Weights of a small mixture-of-experts language model, trained from scratch on English Wikipedia: 72.8M parameters.
Below are experts of layer 6 (counted from 0) of a mixture-of-experts language model. Rows are named router (the router's row for the expert), up (a neuron's input weights, with its number), down (a neuron's output weights, with its number) and show model dimensions 0-255. Each number is 128 + 24 x the weight over its row's rms, rounded and kept within 0 to 255.
After each expert's rows: a language model's description of what the expert responds to. This comes from a sample of Wikipedia text that the model never trained on.

# expert 13
router [ 97 123 119 113 154 136 120 153 121 146  95 131  80 116  98  94 104 157 139 138 130  87 135 102 127 137 159  86 135 125 106 112 102 110 122 107 117 116 182  94 114 112 139  87 136 130 120  79 129 141  84  75 169 116 119 112 146 119 159 124  83  77 118 122 169 174 177 150 110 153 132 122 186  94  82  98 131 108 147 121 136 145 134 121 125 172 167 137 128  96 169 142 110 146  95  94 192 164 134 123 179 139 146 127 166 128 120 151 125 115 115 156 156 111 102 147  91 118  97 177 100 105 146 150 108 112 171 134 129 129 117 148 148 153 124  95 142 110 144 148 127 165 167 138 111 105 135 132 133 112 166 109 126 117 138 105 165 166 135 156 123 133 151 128 112 128 112 186  98 146  95 139 114 152 131 115 109  82 130 115 118 141 121 111 151 100 147 136 133 113 123 142  94 103  93 117 117  87 118 160 126  89 139  90  97 129 159 126 122 127 143 120 102  88 137 144 140 115 136 115 151 116 141  98 140 147 101 117  89 151 140 135 126 133  88 110 155  97 116 131 142 100 106 103 108 121 143 114 145 141 148 131 148 143 163 174]
up0 [165 118 155 131 141 153 197 145 141  83 114  81 134 113 128 146  96  68 119 132 128 121 142 107 135 107 137 114 132 119 133 121  94 103 125 128 135 133 123 150 140 142 105  85  99 156 137 134 172  94  94 119 151 132 180 122 157 108 130 152  86 102 125  92 104 142 138 119 129 114 112 167 147 178 149 138 140  99 133 119 123 160 167 149 115 124 130 107 137 123  89 147 130 146 151 111 148  66 128 110  93 122 131 104  63 124 121 117 165 121 128 131 108 151 131  71 129 130  78 154 167 159 153 116 103 150 119 171 111 117 169 136 157 118 154 120 113 145 133 145 136 127 127 125 134 123 106 103  90  62 144 147 118 103 107  94 104 129 121 118 116 144  84 122 132  93 181 153 127 143 151 149 134 118 130 119 125 146  83 127 157 147 158 123 150 105 115 142 145 132 115 160 143 119 104 132 144 159  68 119 112 131 179 131 122 138 163 132 138 102 146 129 159 146 131  94 162 157 141 147 155  86 129  98 115 158 122  83 114 166 123 139 129 119  94 121 147 146 101 150 105  84 168 125 135 116 135 134  77 114 142 132 104  99 123 126]
down0 [140 123 180 133 113 122 142 153 109  82 149 135 135 133 146 154  96 124 139 115 170 129 123 126 154 104 143 122 169 106 108 122 109 144 163 138 134 112 174 113 102 139 137 125 108 139  96 119 138 125 125 102 115 150 133 184 100 135 151 146 105  97 137 110 127 129 150 122 185 161  81 135 144 152 117 121 141  85  82 121  87 132 163 126 146 157 107 122 149 106  82 131 119 123 132  99 123 137 119 160 120 128 140 150  84  94 155 141 144 140 113 103 120  88 167 107 134 153 102 137 139 138 154  99 116  91 133 126 100  96 143 119 147 167 120 178 119 103  80 169 176 127 126 153 102 124  77 127  95 128 129 127  79 147 145 140  62 162 105 151 118 104 104 143 136 119 130 139 120 120 165 143 147 134 126 149 115 141  95 170 170 195 122 131 125  89 112 119 103 157 127 167  94 158 112 111 122 194 121 112 166 127 169 156 151 127 161 127 132 151 137 134 124  95 128 130 118 172 140 162 116 181 158 109 123 136 145 185 133 144 134  88 150 126 131 145 137 129  93 143 129 167 136 139 128 113 130 137 126 139 146 113 114 150 145 124]
What it handles: Table header cells. Column headers and numeric cells in wiki tables after a pipe, such as Apps, Goals, Votes, Semifinal, year columns like 2011.

# expert 20
router [129 121 133  79 151 104 131 124 101 157 140 137 132 107 165 148  99  99 134 159 136 153 122 132  83 132 103 132 114 118 104 104 143 169 120 107 114 113 142 120 118 136 108 139 106 141  69 129  95  86 141 125 159 105  93  95 179 117 135  72 173 132 109  94 152 158 106 119 122 176 104 143 119 121 110 141 119  96 158 146 129 149 120 117 112 103 140 150 131  79 131  79 136 117 161 130 157 120 114 143 162 146  99 131  94 140 111 172 102 143 128 128 137 123 112 110  62 137 117 151  98  88 130 157 148  80 132 169  95 157 129 138 117 150 132 142 130 137 146 161 183 119 132 119 158 118 112 126 114 192 161 119 131 120  98 104 130 121 111 140 132 111 159  92 117 109 136 108 152 104 123 117 108 116 127 128 127 108 150 108 109 138 134 141 171 126 162 130 117 160  97 132 106 143 122 126  75 104 143 101 130 127 144 102 130 145 156 129 107 140 155 124 181 114 140 148 128 126 179  85 108  96 112  93 137 115 146  98 133  86 127 117 128 111 136 149 102  87 144  73  89 145 132  87  90 131 105 105 146 179  82 133 136 103 137 111]
up0 [171 178 137 148 133  81 161 133 105 146 127 124 129 142 115 109 114  82 132 125 104 107 171 112 138 130 103 114 150 124 102 166 114 110 176 147 167 148 149 145 121 133 134 123 141 161 119 124 107 117 118 122 152  93 122 115 114 155 177 162 107 132 156  85 171 130 157 147 107 136 147  70 168 169 147 113 157 149 151 113 160  88 121 124 162 130 100 109 120 108 180 125 109 173 134 169 126 155 160 124 123 146 151 146 128 130 141 107 142 135 101 162 143 117 165 120 142 139 107 145 126 133 203  90 166 136 127 117 167 155  85 122 135 134 152 177 155 120  97 101 122 119 139 108 104 156 153 141 121 123 101 158 145 155 127 124 132 163 102 124 107 153 148 131 143 112 118 140 131 133 126 109 137 129 131 157 138  73 156 145 127 131 110 170 155 123 153  99 126 120 129 140 108 127 100 106 139 112 155 114 165 142  90 118 151 152 149 130 173 124 141 123  99 135 136 142 114 154 144 146 156 107 122 115 133 156 126 174 138 148  95  77 124  94 176 130 140 153 128 108 128  93 101 138 150  90 172 160 112 158 181 138 112  96 130 165]
down0 [133  42 106 129 148 127 135 149  86 154 114 122 129 138  71 118 131  84 109 114 129  83 143 103 181  96 103  81 127 143 135 157 129 126 148 112  98 124 140 117  99 157 153 129  94 145 127 130 148 122 112 110 138 160 146  92  94 139 102 135 125 105 143 129 132  93 127  84 114  99 102 170 131 150 133 120 184 116 132 121 151 151 103 132 141 183  91 156 100  93 169 161 102 140 113 133 108 127 148  96 124 103 149 129 162 136 117 110  93 118 160  93 132 143 140  96 128 153 110 109 119  76 136 103 170 111 122 166 151 150 137 122 160 163 152 152 117 129 129 115  81 143 146 144 146 110 182 190 135 117 125  93 133 135  90 100 157  96 137 141 111 151 159 152 104 152 137 130 157 143 167 147 112 126 139 103 131 106 143 177  74 124 134 116 154 129  94 135 111 178 123 117  99 144 131 123 106 145  83  96 127 144 117 145 117  99  98 149 140 135 105 122 110 108 113 154 140 164 166 156 147 109 116 125 129 123 138 139 147 124 104 132 167  83 103 116 155 131 106 119 126 104 150 115 119 149 109 141 102 136 134 114 140 108 109  99]
What it handles: Nouns after articles. Common nouns and name endings after the or a, such as the medal, the device, the book; also sport and tournament table words.

# expert 26
router [188 146 133 131  83  99 166 137 122 130 150 119 116 143 133 128  96  94 162 130 150 127 129 152 142 120  96 134 140  86 147 141 138 137 158 193 153 123 112 153 148 170 126 111 116 162  99 132  80 107  97 127 133 110 129 160  92 170 139 130 110 115 168 129 177  83 103 147 136 124 114  90  93 128 123 121 128 155 180 108 151 129 140 122 119 120 130 137 153 163 135 119 112 138 149 147  84 131 151 160 127 126 102 138 137 118 121  80 130 144  83  93 111 145 119  96 205 113 137  92 153 111 144 125 108 103 102 123 105 124 182 151 160 126 106 130 110 111 114 134 127 143 152 149  88 160 128 119 124 100 116 144 158 121 172 137  98 156 143 141 102 149 104 116 149 109 144  73 131 113 144 121 152 109 116 103 146  95 141 185 128 138 157 115 135 126 126 106 148 136 129 160 180 114 127 127 110 122 111 120 133 110 113 127 121 114 116  69 108 114 121 111 174 176 153  88 142 157 100 122 101 129 134 150 127 144 138 127 136 172 147 129 181 100 136 127 112 163 122 154 100 126 104 160 135 119 157  85 124  91 147 171 138 121 151 121]
up0 [153 104  98  53 129 127 135 158 137 151 131 161 135 123 136 107 128 157 128 151 125 118 118 155 163 123 128 116 127 115 157 129 146 113 141 127 139 129 151 118  75 161  39 127 159 172 130 158 141 133 195 159 175 114 103 165 134 131 163 165 143 109 149 168 152 132 163 113 103 116 140  97 113  96 111 123 150 116 134 168 120 141 105  90 134 132 149 125  95 140 158 123 131  97 112 112 143 136 131 154 155 124 113  81 106 133 134 122 148  65 130 110 147 128 146 133 163 118 133 118 119 101 143 177  84 149 139 138 161 112 128 149 129 163 115 127 177 154 124 132 108 140 128 127 106 125 155 157 117 118 149 122  95 154  63 117 113 127 134 107  96 135  89 125 118 156 135 121 138 154 113 160 136 131 133 143 183 132 134 121 102 136 152 159 132 121 149 114  98 110 126 138 153 157 145 115 134 140 124 123 121 160 116 146 119 125 122 111 113 114  93 177 120 155 108 152  89 173 106 101 124 124 126 149 133 159 169 166 149 163 137  56 159 127  95 155 150 104 150 161  86 139 112 125 174 136 119 117 149 137 160 130 122 136 132 138]
down0 [132 111 134 115 121 116 153 112 113  91 156 103 126 114  91 133 118 143 163 157 135 130 163 137 126 118  94 141 209 116 147 115 144  98 162 128 222 114 145 138 105 143 102 120 153 140  95 134 109 144 130 136 156 104  93 125 153  97 144 155 112 111 132 125 151 100 107 157 149 114  96 151 113 115 127 152 141 156  96 111 129 128 120 131 100 131 105 133 141 123 147 118 107 122 157  96 130 152 138 146 118 157 125 130 121 113 128 154 147  85 137 114 121 178 118 135 133 147  84 176 122 102 143  98 114  99 146 127 143 117 136 138 129 209 130 108 117 157 145 111 159 136 180 117  96 101 139 163 125 138 155 123  87 112 107 100 134 132  89 115 120 130  89 145 154 129 123 125 130  97 153 156 149 142 121 108 162 144  83 153 145 151 128 117 121 123  78 128 118 112 168 141 122 111 146 134 168 127 190 149 126 138 124 128 129 148 127 147  99 138 117 113 175 124 153 107 114 164 157 108 115 142 115 148  73 154 149 122 150 144 122 139  82 133 172 184 146 132 123 116  98  85 115 169 177 132 122 112 110 106 146  71 143 135  92 119]
What it handles: Surname starts in biographies. Opening pieces of personal names, mostly surnames starting a sentence in biographies or plots, such as Hull, Mous(er), Stark.

# expert 22
router [142 104 139 146 104 151 139 135 117 111 131 129 155 156 142 141 120  69 113  62 149 146 123 122 144 132 141 131 163 134 104 127 104  99 153 143 109 165 112 101 178  96 146 129 142  81 135  80 125 156  73 120  95 152 155 145 106 123 125 132 109 108 124 123 120 124 114 170 161 156  97 131 145 166 135 137 105 130 143  99 143 133 121 143 107 167 110  77 133 149 142 152 126 171 144 154  76  98 166 145  96 125 137 145 134 115 113  99 136 161  97 106  80 146 135 116 153 138 187 127 181 127 134 115 125 141 107 145  94 135 157 138 129  77 139  92 114 131 152 101 107 126 108 113 119 117 100 161  94  94 129 138 132  88 158 115  97 143 103 124 126 108 132 157 129 134 132 122 103 133 133 156 133 111 129 144 119 159 112 135 153 138 132  99 140 143 119 152 156  73 134 103 141 140 155 171 155 120 128 165 122 127 118 149 150 170 121  95  83 114 146 138 143 155 121 111 141 134 137  98 149  95 114 137 106 128 173 111 145 181  63 160 113 113 158 143 125 186 105 158 122 103 134 166 105 158 152 152 120 134 157 150 134 126 105  95]
up0 [120 151  81 150 149 152 127 147  89 148 115 107 138 126 133 117 125 143 177 127  92 122 141  77 145 150 144 140 135  97 162 123 153  84  84  96 112 125 139 143 137 121 119 117 138 141 152 111 140 110  89 159  76 127 128 132 171  88 138 135 151 111 137 168 122 134 161  72 124 127 157 112 130  89  99 135 101 125 135 124 106 154 149 129 146 112 141 123 168 147 105 104 153 105 113  95 150 117 141 137 115  91  99 111 130 131  90 125 157 157 114 141 115  93  80 115 148 163 119 149 126 165  95 138 113 138 198 115 108 118  93 111  98 156 156 121 120 131  98 130 116 121  87 118 120  96 112 128 133 165 161 106 160 112 135 164 117 117 119 129 158 118 133 132 160 171 117 139 110  83  97 128 115 134 123 118 173 139 113 100 112 131  71 127 149 134 123  99 123 114 134 111 126 156 154 180 142 128 103 147 118 121 111 114 116 138  92 136 111 155  84 125 118 125 137 121 133 110  84 110 155 138 114  97 121  58 112 103 134 143 167  97 136 157 116 112 129 129 158 161  90 162 120 106 121 137 120 158 110 108  70 142 120 153  54 117]
down0 [101  82  94 162 120 133 130 151 115 157 125 133 112 126  91 165 123 126 163 121  85  75 112 120 119 157 163 137 125 107 139 155 133 143 114 150 139 131 101 119 109  99  99  84  77 160 128 147 125 105 124 157 152 123 134 132 118 115 132 112 168 149 145 152  96  99 154 130 123 155 131 115 136 123 152 127 115 138 130 127 129 135 168 136 125 163 117 129 150 131 143 132  87 102  79 128 110  94 170 100 144 118 170 131 162 133 109 105  88 114 158 163 116 100 103 112 129 143 125 114 111 144 160 178 141 109 149 136 125 181  72 129 183  94 133 138 146  75 118 123 131 157 128 173 151 144 153 125 125 110 128 130 130 156 115 142 154  95 119 102 153 141 160 124 171  91 133 138 150  91 140 122 130 129 125 117 124 121 180 101 148 120 136 106 140 100 109 120 137 178 163 140 143 155 128 143 119 160  90  86 123  89  69 134 136 107 142 146 140 108 116  98  81 110  97 131 106  96 113 128 143 152 120 134 147 141  95 114  89 121 135 121 187 137 125 123  81 173 146 145 103 123 138 130 187 104 117 122 114 107 109 163 115 153  81 129]
What it handles: Lead sentence openings. Article-opening words in biographies and definitions, such as first names, was, is, born, represented, straight after a heading or title.

# expert 29
router [123  97 165 132 194 130 138 130 144 122 152 156 114 166 132 168 101 121 140 130 127 157 121 142 126 139 152 148 122 148 130 147 165 141 139 138 133 114 106 107 156 155  88 142 107 124 140 150 118 129 110 126 158 124 109  88 125 145 127 125 126 136 117 121 104 136 116  94 106 137 147 115 142 185 172 174 129 106 141 105 164 154 149 120  77  90 114 100 115 131 113 129 124 136 140  89 136 141 158 107 156 147 126  99 117 166 139 134 113 116 174 165 159 113 106 153 109 144 121 116  74 113 111 140 119  90 118 147 146 135 110 105  91 148 122 119 137 131 153 149 180  86 125 128 138 134 101 108 150 121 131 125 125 135  99 166 131 163 167 133 137 106 143 122 145  91 174 138 154 144 132 194  94 100 164 183 131 130 137 128 139 118 147 125 148 135 116 107 116 171  99 156  79 166 110 104  94 143 140 113 143 104 147 120  76 155 133 141 160  91 124 155 139 105 131 150 113 142 162 153 151 116 142 127 206 160 135 124 153 176 167 133 105 134 129 159  75  94 133 127 128 113 139 109  87  65 118 122 137 144 100 121 143 124 134 150]
up0 [142 123 151 154  89 128 114 117 100 125  83 106 106 140 121 129 165 148 138  94 135 137 114  94 123 152 135 173 112 100 114 153 113 148  74 121 150 121 136 139 154 129 136  98 125 109 123  99 165 148 130 109 123 157 189 172 174 109 121 139  99  71 132 158 118 131 130 128 136 131 140 128 105 110 121 110 178 124 105 146  96  94 126 122 140 148 134 173 127 121 177  90 138  76 126 153 124 116 135 128  91 123 155 190 127  93  93  94 109 122 100 100 129 115 143 110 149 133 108 163 129 181 132 119 152 190 141 140 134 119 136 157 147  82 135 149 139 107  99 130 116 150 124 136 107 108 126 138 139 118 118 154  96 124 123  81 138 103  99 135 138 164 101 168 132 142 151 159 131 123 112  79 157 118  85  87 130 134 110 146 113 120 101 156 126 160 139 157  80  94 129 110 156  90 110 152 132 116 132 133  93 156 113 117 151  81  93 129 126 178 111 109  88 126 141 114 135 102 110 168 140 130 148 129 131 113 155 135 106 123 114 102 132 152  97 125 177 151 118 126 148 159 128 147 130 133 177 135 102  98 123 140  86 151  95 118]
down0 [134 172 126 171 128 116 124 115 118  86 144  80 167 105  91 100 136 111 158  85 114 115 123 116 109 123 137  96 128 167  99 124 162 148 133 147 135  92 107 182 168  78 118 121 136  57 142  98 161 135 151 131 164 132 137 159 151 131 136 138 114 150 118 149 112  95 131 112 122 106 121 107 113 188 118  93 100 126 108 147 131 154  98 162 108  65 155 130 130 146 133 102  90 155 134 123 128 141 103 108 145 111 107 129 136 164 155 138 108 159 130 103 110 119 151 117 129 108 142  95 133 155 159 121 138 127 107 135  84 140 110 148  75 134 104 163  84 163 124 148 155 175 156 105 162 142  96 154 115 102  90  90 133 145 129 118 141 104 143 133 132 135 132 148 147 131 124 142 144 101 144 119 100  96 119 121 165 132  90 127 127 145 160 150 107 130  91 141 155 114 114 119 113 116 139 152 166 148  98 143 147  93 153 152 120 151 157 130  91 112 136 138 122 108 117 131 105 181 149 102 179 156 161 128 152 117 149 101 143 147 150 125 119 146 127 131 136 130 127 135 108  63 152 145 135 100 161 140 143  98 146 108 134 155 120 184]
What it handles: Heading letters and line breaks. Line breaks after titles and single letters in alphabetical section headings like ===T===, plus word pieces inside heading names.

# expert 12
router [116 114  80 134 134 126  98 163 117 134 119 118 137 109 124 108 125 107 162 164 169 123 137 113 121 133 131  70 124 128 128 123 136 117 159  69 123 120 127 107 141 118 143 108 155 121  77 165  71 146 121 122 110 131 111  64 160 169 152 100 160 144 136 127 133 177 112  90 114 171 106 142 104  86 137 116 106 102 152 166 128 135 134 118 130  97 145 150 151  82 147 103 150 154 134 109 142  97 103 136 152 134  98 151 135 158 122 163 121  90  76 118 143 112 136 117 103 117 131 106 126 109 155 162 168 110 135 139 105 135 127  99 126 172 112 116 137 130 162 155 176 167  84 123 114 118 127 120  94 149 140 138 126 133 105  75 121 138  87 154 127 118 158 117 104 173 114 164 127 131 125 132  99 119  98 150  85 111 152 111 141 109 109 131 142 117 112 100 117 198 126 126 118 131 114 121 114  93  94  94 130 125 129 102 128 110 105 112  92 120 127 126 188 111 159 157  90 142 100 116 123 116  98 105 104 124 134 131 152 133 127 111 130 141 129 134 159 123 146  80  78 124 144 161 109 152 142 140 101 132  65 171 133 115 137 144]
up0 [152 108 156 110 155 111 145  92 142 162 115 113 113 119 122 124 137 156 126 150 112 111 197  78 103 193 140 159 139 122 164 123 106 134 150 126 188 124 160 154 167 143 137 108 105 140  98 124  73 117 125 157 136 130 125  93 108  84 127 139 137 160  99 155  98 131 158 125 151 127 112 106 156 149 133 129 144 137 134 153 129 107 103 128 119 142 104 103 150 113 128 159 115  95  97 162 134 127 122 144 130 120 146 112  63 117 123 117 140 149 169 122 117 162 162 133 157 154 107 130 106 179 139 148 132 120 153 135 129 110 161 158 145  94 133 152 134 151 140 157 120 121 133 137 130  88 116 118 137 129 123 145  86 131 109 153 141 123 132 119 124 129  56 145 150 118 138  96 137 138 106 121 122 146  77 121 129 144 125 156  91  82 122 115 161 119 187 102 150 104 167 132 153 125 122 120  82 156 109 173 124 129 132 131 153 144 159 131 152 143 138 178 122 122 159 122 103 155 148 177 119 147 202 165 132 136 185 137 111 147 130 162 106 101 111 107 128 129 125 112 113 145 136  99 137 121 111  80 102 134 131 139 133 113 129 176]
down0 [141 141 112 123 119 155 158 112 114 145 162 163  93 135 143 157  79 136 155 140 123 130 113 166 115 155 118 154  96  99 138 153 129 130 104 151 135 123 130 153 169 130 113  93 110 117 108 129 170 144 125 138  98 108 130  99 119 111  94 165 125 140 127 142  91 115 116  93 124 126 136 154 152 134 122 143 136 111 143  91 132 151 123 148 150 102 143 119 158 119  87 152 128 150 104 163 128 122 195 188 102 109  94 110 170 125 133 117 116 155 170 118 122 179 170 149 125 136 143 165 108 156 130 131 115  98 104  76  90  93 186 110 126 143 121 144 160 104 127 111  93 107 117 149 157  85 112 107 165 103 129 142 141 132 135 115 107 130 159  51 102 139 124 111 169 121 109  95 159 174 108 113 132 152 132 129 109 135 112 140 129 118 120 163 120 122 133 149 130 189 146 159 137 117 157 127 119 141 130 113 110 107 144 120 134 139 116 112 140 125 123  94  95 122 104 108 164 136 100 164 138  87 122 166  96  95 121 117 122  81 135 152 141  95 134 114 119 100 120 149 101 156 126 177 175 128  70 135 102 127 107 103 114 110  96 145]
What it handles: Numbers in tables, lists. Years and other numbers at the start of table cells or list items, such as 1975, 2002, 446, plus infobox field labels.

# expert 28
router [ 88 146 172 126 105 126 133 123 129 117 143 118 136 125 158 130 108 171 127 122  97 181 112 148  96 123  94 143 177 137 142 143 115 109 154 188 141 101 158 151 137 162  93 157 125 136 107 112 145 120 138 119 139 160 129 111 169 146 109 108  63 174 116 140 111 115 105 137 160  97  85  97 145 125  92 116 123  98 117 119 141 114 161 130 124  94 157 115 127 140 107 135 126 162 142 113 105 116 133 135 103 134 127 119 120 143 118  87  91 112 119 149 155 108  98 137 150 136 143 129 138 172 127 136  96 105 104  95 101 177 118 134  96 115 110 136 113 170  94 119 129  90 126 127 142 165 147 120 107 176 126 129 124  79 159 167  81 187 137 126  85 122 103 152 151 112 120 127 129 154 122 106 140 126 114 135 132  97 147 144 161  95 128 152 117 123 128  95 149 129  97 109 159 126 146 134 124 159 192 137 123 118 126  94  91  95 108 117 176 111  91 161 136 120 157 109  92 142 120  98 153 152 122 102 127 103 116  79 167 128 162 124 120  89 127 146  83 135  96 145 161 145 161 125 134 127  83 120 137 113 162 121 146  96 114 107]
up0 [141  90 144 196 137 145 138  82 136 117 111 110 129 151 111 120 137 133  98 109 123 113 118 149 126 131 131 111 103 161 109 167 145  88 111 149 161 121  99  88 142 142 135 128 166 134 142  86 155 174 140  90 172 108 124 138 112 116 104 127  97 126 157 107 115 122 144 143 144 163 132  91  92 141 125 107 138 177 118 111 147 135 142 181 185 127 118 128 117 121 128 130 141 134 132 170  87 127 118 133 122 116 136 141 115 104 113 107 167 147  95 128 114 121 143 112 135 145 155 154 158  78 136 126 111 152 113 150 128 138 125 153 113 132 101 123 136 135 155 111 146 129 158 177 124 134 113 160 119  65 131 138 141 125 133  74 160 114 163 114  89  97  99 142 153 137  74 103 133 122 138 132 145 169 143 145 119 185 126 136 112 159 112  85 124 113  80 151 154 116 144  71 110 124  89 119 166 149 144 132 142 156 159 122 152 135 132 147 153  97 168 101 126 139 132 145 117 157 104 117 161 151 136 131 106 123 155 165 124 147 119 126 122 122 167 122 168 135 112 134  93  58 101 127 190 120 144 170  93 125 161 135 126 131 123 128]
down0 [112  84 111 126 136 158  98 127  90 143 139 120 162 131 114 151 132 118 150 147 156 161 129 162 131 135 135 114 133 177  92  97 145  90 138 173 117 121 117 172 122 136 170 135 158 146  94  74 148 141 114 135 120 171 121 108 114 107 136 151 145 143  88 144 105  97 118 152 142  92 131 157 119 119 142 162 151 107 105 117 121 162 100  56 152 106 127 143 135 118 122 110 146 142 124 152  93 105 137 138 133 132 109 138 134 152 114 139 120 166 127  99 165 186  99 150 141  95  94 119 125 109 137 100 131 139 123 178 113 135 136 146 141 115 130 172 157 137 106  89 143 151  95 172 137 121 123 127 142  97 143 104 156 145 116 102 142 126  98 144 152 142  96 124  71 158 160 140 111 134 110 124  94 162  86 146 114 132 129 176 186 148 100 151 117 143  78 137 102 140  76 157 123 140 113 141 137  98 172 108  77 112 145 102 128 151 136 135 105 133 133  90 104 135 147 151 129 105 109 140 134 143 110 141  90 112 132 140 114 103 122 123 130 181 134 123 147 110 115 116 104 128 145 192 141  83 131 119 127 109  74 153 136 128 154 114]
What it handles: Proper-noun first pieces. Initial capital fragments of place, band and foreign names, such as Gu in Guernsey, Dar, Cav, Cor, Sch, Kh.

# expert 9
router [103  87 102 192 133 121 102 112 139 125 154  89 117 187 105  89 128 123 119 123 115 112 117  99 143 110 112 100 104 162  95 110 167 167 117 103 118 138 114  96 147  94 127 146 114  88 114 139 155 111 116 114  92 141 121 116 139 117  98 136 134 104  86 161 127  93 124 165  66  90 108 126 127 108 142 113 129 132 127 112 171 147 117 155 152 143 130 115 117 114 108 182 133 136 129 143 112 104 129  97 124 141 157 107 157 135 158 144  95 128 166 147 153 146 108 144  98 126 143  89 134 142 112 156 134 108 164 172 143 129 139 105 152 117 120 133 119 124 118 153 146 147 103 148 105  84 131 138  88 153 139 121 125 139 153 146 148 184 103 160 123 131 173 144 115  94 129  95  69  88 138 108  82  91 103 138 118 133 121  71 109 120 138 160  90  94  92 129 117 111  93 147 112 127 173 163 187  99 160 137 122 133 111 137  90 151  73 104 138 138 134 162 134 117 126 154 121 123 132 152 129 157 112 109 108 100 127  98 139 135 147 115  94 130 155 139 125 124 138 159 119 129 155 115  97 161 152 157 125 107 109 131 171 127 145 136]
up0 [134 151 121  97 105 101 162 140 124 135 125 115 131 133 103 122 120 127 147  69 112 130 140  88  86 144 163 126 138 108 104 106 121 149 123 152 121 150 142 129 107 132 154 169  99  98 114 144 125  91 154 143 108  96 160 139 105 119 152 156 140 162  94 131 143 140 123  92 124 114 165 180  98  87  74  81 118 125  94 109 114 144 154 104 142 173  89 119 126 116 141 110 123 137 148 137 172 131 150 134  90 122 140 158 131 122 124 107 127 137 151 148 108 116 133 154 144  96 127 156 116 143 114 151 135 147 135 128 116  96 131 153 172  84 132 119 101 162  98 173  80 138 146 179  93  88 135 121 138 143  99 146 150 170 130 130 133  96 144 130 133 137  87 130 119  90 151 140 133  98 125 122 128 163 126 122 120 167  82 121 136 116 161 137 145 103 140 159 139 105 133 116 123 111 123 164 101 105 161 185 124 132  98 160 115 114 160 146 147 127 122 127 109 107 146  53 130  96 144 123 151 156 143 115 117 152 151 141 114 159 108 120 183 129 125 139 106 126 115  87 196 133 182 136 155 106 121 120 149 151 141  83 113 172 134 130]
down0 [124 123 131 130  84 152 134 135 165 188 117 121 115 119  91 174 117 126 135 115 110 177 114 139 146 105 125  82 136 117 137 144  95 143 156 134 118 140 158 138 101 115 108 104 139 119 167 112 123 146 149 146  96 123  92 144 137 136 109  69 125 144 121 114 119 116 126 103 107 152 139  98 119 118  97 137  89  87 171 131 134 163 104 102  91 146 141 122 111 124  94 134 137 159 147 115 148 131 153 114 144 157 138 118 122 114 106 151 105 148 143 124 125 107  94 147 165 134 157 143  85  88  85 117 145 113  90 167 127 132 104 135 117 128 144  86 104 152 125 116 141 126 161 115 137 155 145 122 107 125 114 134 143 159 113 122 169 111 137 141 132 144 120 103 126 115 146 104 121 130 136 127 130 111 183 106 152 165 157 148 133 156 136 107 220 124 150 122 111  96 143 157 111 152 102 151 136 132 113 155 129 164 152 132 119 167 139  79 131  55 158 110 109 165 200 135 133  81 137 112 157 122 164 109 163 136 115 103 149 180 127 112 144 167  99 112 141 169 156 108 142  83 142 138 121 161 126 162 122 117 141 147 138 136 119 106]
What it handles: Birth and date prepositions. Prepositions and month names leading into dates, such as in, on, born, November, especially in biographies, infoboxes and football rosters.

# expert 15
router [128 123 139 106 136 139 143 144 137 142 154 139 127 131 171 147 137 113 125  89 138 131 137 119 136 120 148 107 116 146 120 133 135 132 122  98 112  95 119 144 132 131 156 141 151 135  73 155 107 185 110 162 150 142  86  90 134 141 128  83 135 137 118 105 144 156  95 112 101 158 141  99 165 154 109 113 119  97 163 111 172 111 108 109 136 114 123 162 112 108 168 107 107 152 152 117 160 131 129 136 139 151 126 101 142 126 118 148 127 140 130 111 155  69 124 150  93 172 144 144 157  97 112 136 139 132 146 119 157 138  56 123  91 152 114 151 119 158 119 139 185 118 111 140 147 133 139 165 140 163 119 156 121 158  86 104 115 117 104 172  93 104 173  92 109 148 122 123 173 105 150 164 107 116 152 139 103 118 154 138 126  98 147 118 133 102 135 109 133 166 118 143 124 144 114 120 122 111 132 134 122 107 136  88 126 142 147 150 106 117 165 153 167 144 161 110 100 150 144  95 117  98  94  94 111 126 156 100 150 149 169  89 140 100 126 148 104  81 173  98 108 171  79  89  68  81 140 136 107 150 107 128 155 112 130  98]
up0 [133 127 153 173 108 159 169 122 142 122 137 163 147  90 161 115 109 121 152 141 137 119 150 111 102 119 131 130 156 124 178 138 131 110  98  81  94 162 130 121 100 135 150 134 159 129 116 131 108 106 120  91 145 118 120 142 129 108 149 138  84 121 108 148 132 124 120  85 108 130 188  87 134 143 107 125 106 126 165 184 150 140 134 149 133 122 120 117 146 148 131 150 145 148 171  99 166 113 122 125 111 135 147 176 125 125 136 128 108 104 142  93 143 104 139 113 104 166 122 106 133 121 136 126 147 132 121 116 154 116 127 107 124 161 133 127  91 113 140  89 150 157 110 119 111  70 135 144 108 107 123 146 128 113  88 130 109 110 111 172 123 146 145 107 114 159 119 159 115 151 109 153 131 100 156 145 157 148 117 124 171 140 113 156 166 111 102 158  81 138 173 100 164 136 186  99 151 187  77 135 183 158 132 140  87 142 157 116 110 112 121 115 121  94 124 110 141  98 119 146 164  74 120  92 121 149 129  98 125 137 109 138 131 127 170 120 131 162 182  97 119 124  91 166 137 111 130 149  80 123 124 160  78 163 121 127]
down0 [131 132 148 187 120  95 124 133 135  88  79 115  97 110 113 137 146 108 128 124  94 103 114 103 153 136 132  99 108 124 132 170 120 137  74 122 122 138 154 112 118 134 147 100 135  92 136 156 127 132 135  77 126 138 158 146 112 171 139  94 149 151 122 132  93  82 106 141 112  97 149 124 112 106 100 101 144 122  88 125 112 115  88 134 141 130 120 147 153 125 164 120 121 146 133 182 116 109 139 132 143 168  92 123 150  70 145 139  98 113 119 118  81 131 157 131 102 152  91 101 161 135 104 150 138 182 129 123 153 122 127 103 174 110 120 147 114 152 132 160 149 166 142 108 112  70 117 152 140 137 123 127  96 125 132  97 178 120 126 132 142 143 121 166 104 117  82 143  96 115 140 146  95 135 133  96 150 167 167 148 124 145 153 123 129 120 160 162  86 105 180 141 123 100 105 121 169 121  94 137 141 138 108 121 108 147 130 132  89 174 102 103 137 127 134 123 139 105 106 109 164  80 147 126 106 141 148 144 129 135 116 116 117 157 103 110 148 125 161 120 158 113 144 189 143 119 133 156  99  99 117 141  74 179 107 108]
What it handles: Mid-word name fragments. Inner word pieces of proper names and rare words, often inside table rows or species lists, such as Har-shman, B-ont-newydd, Tanc-red.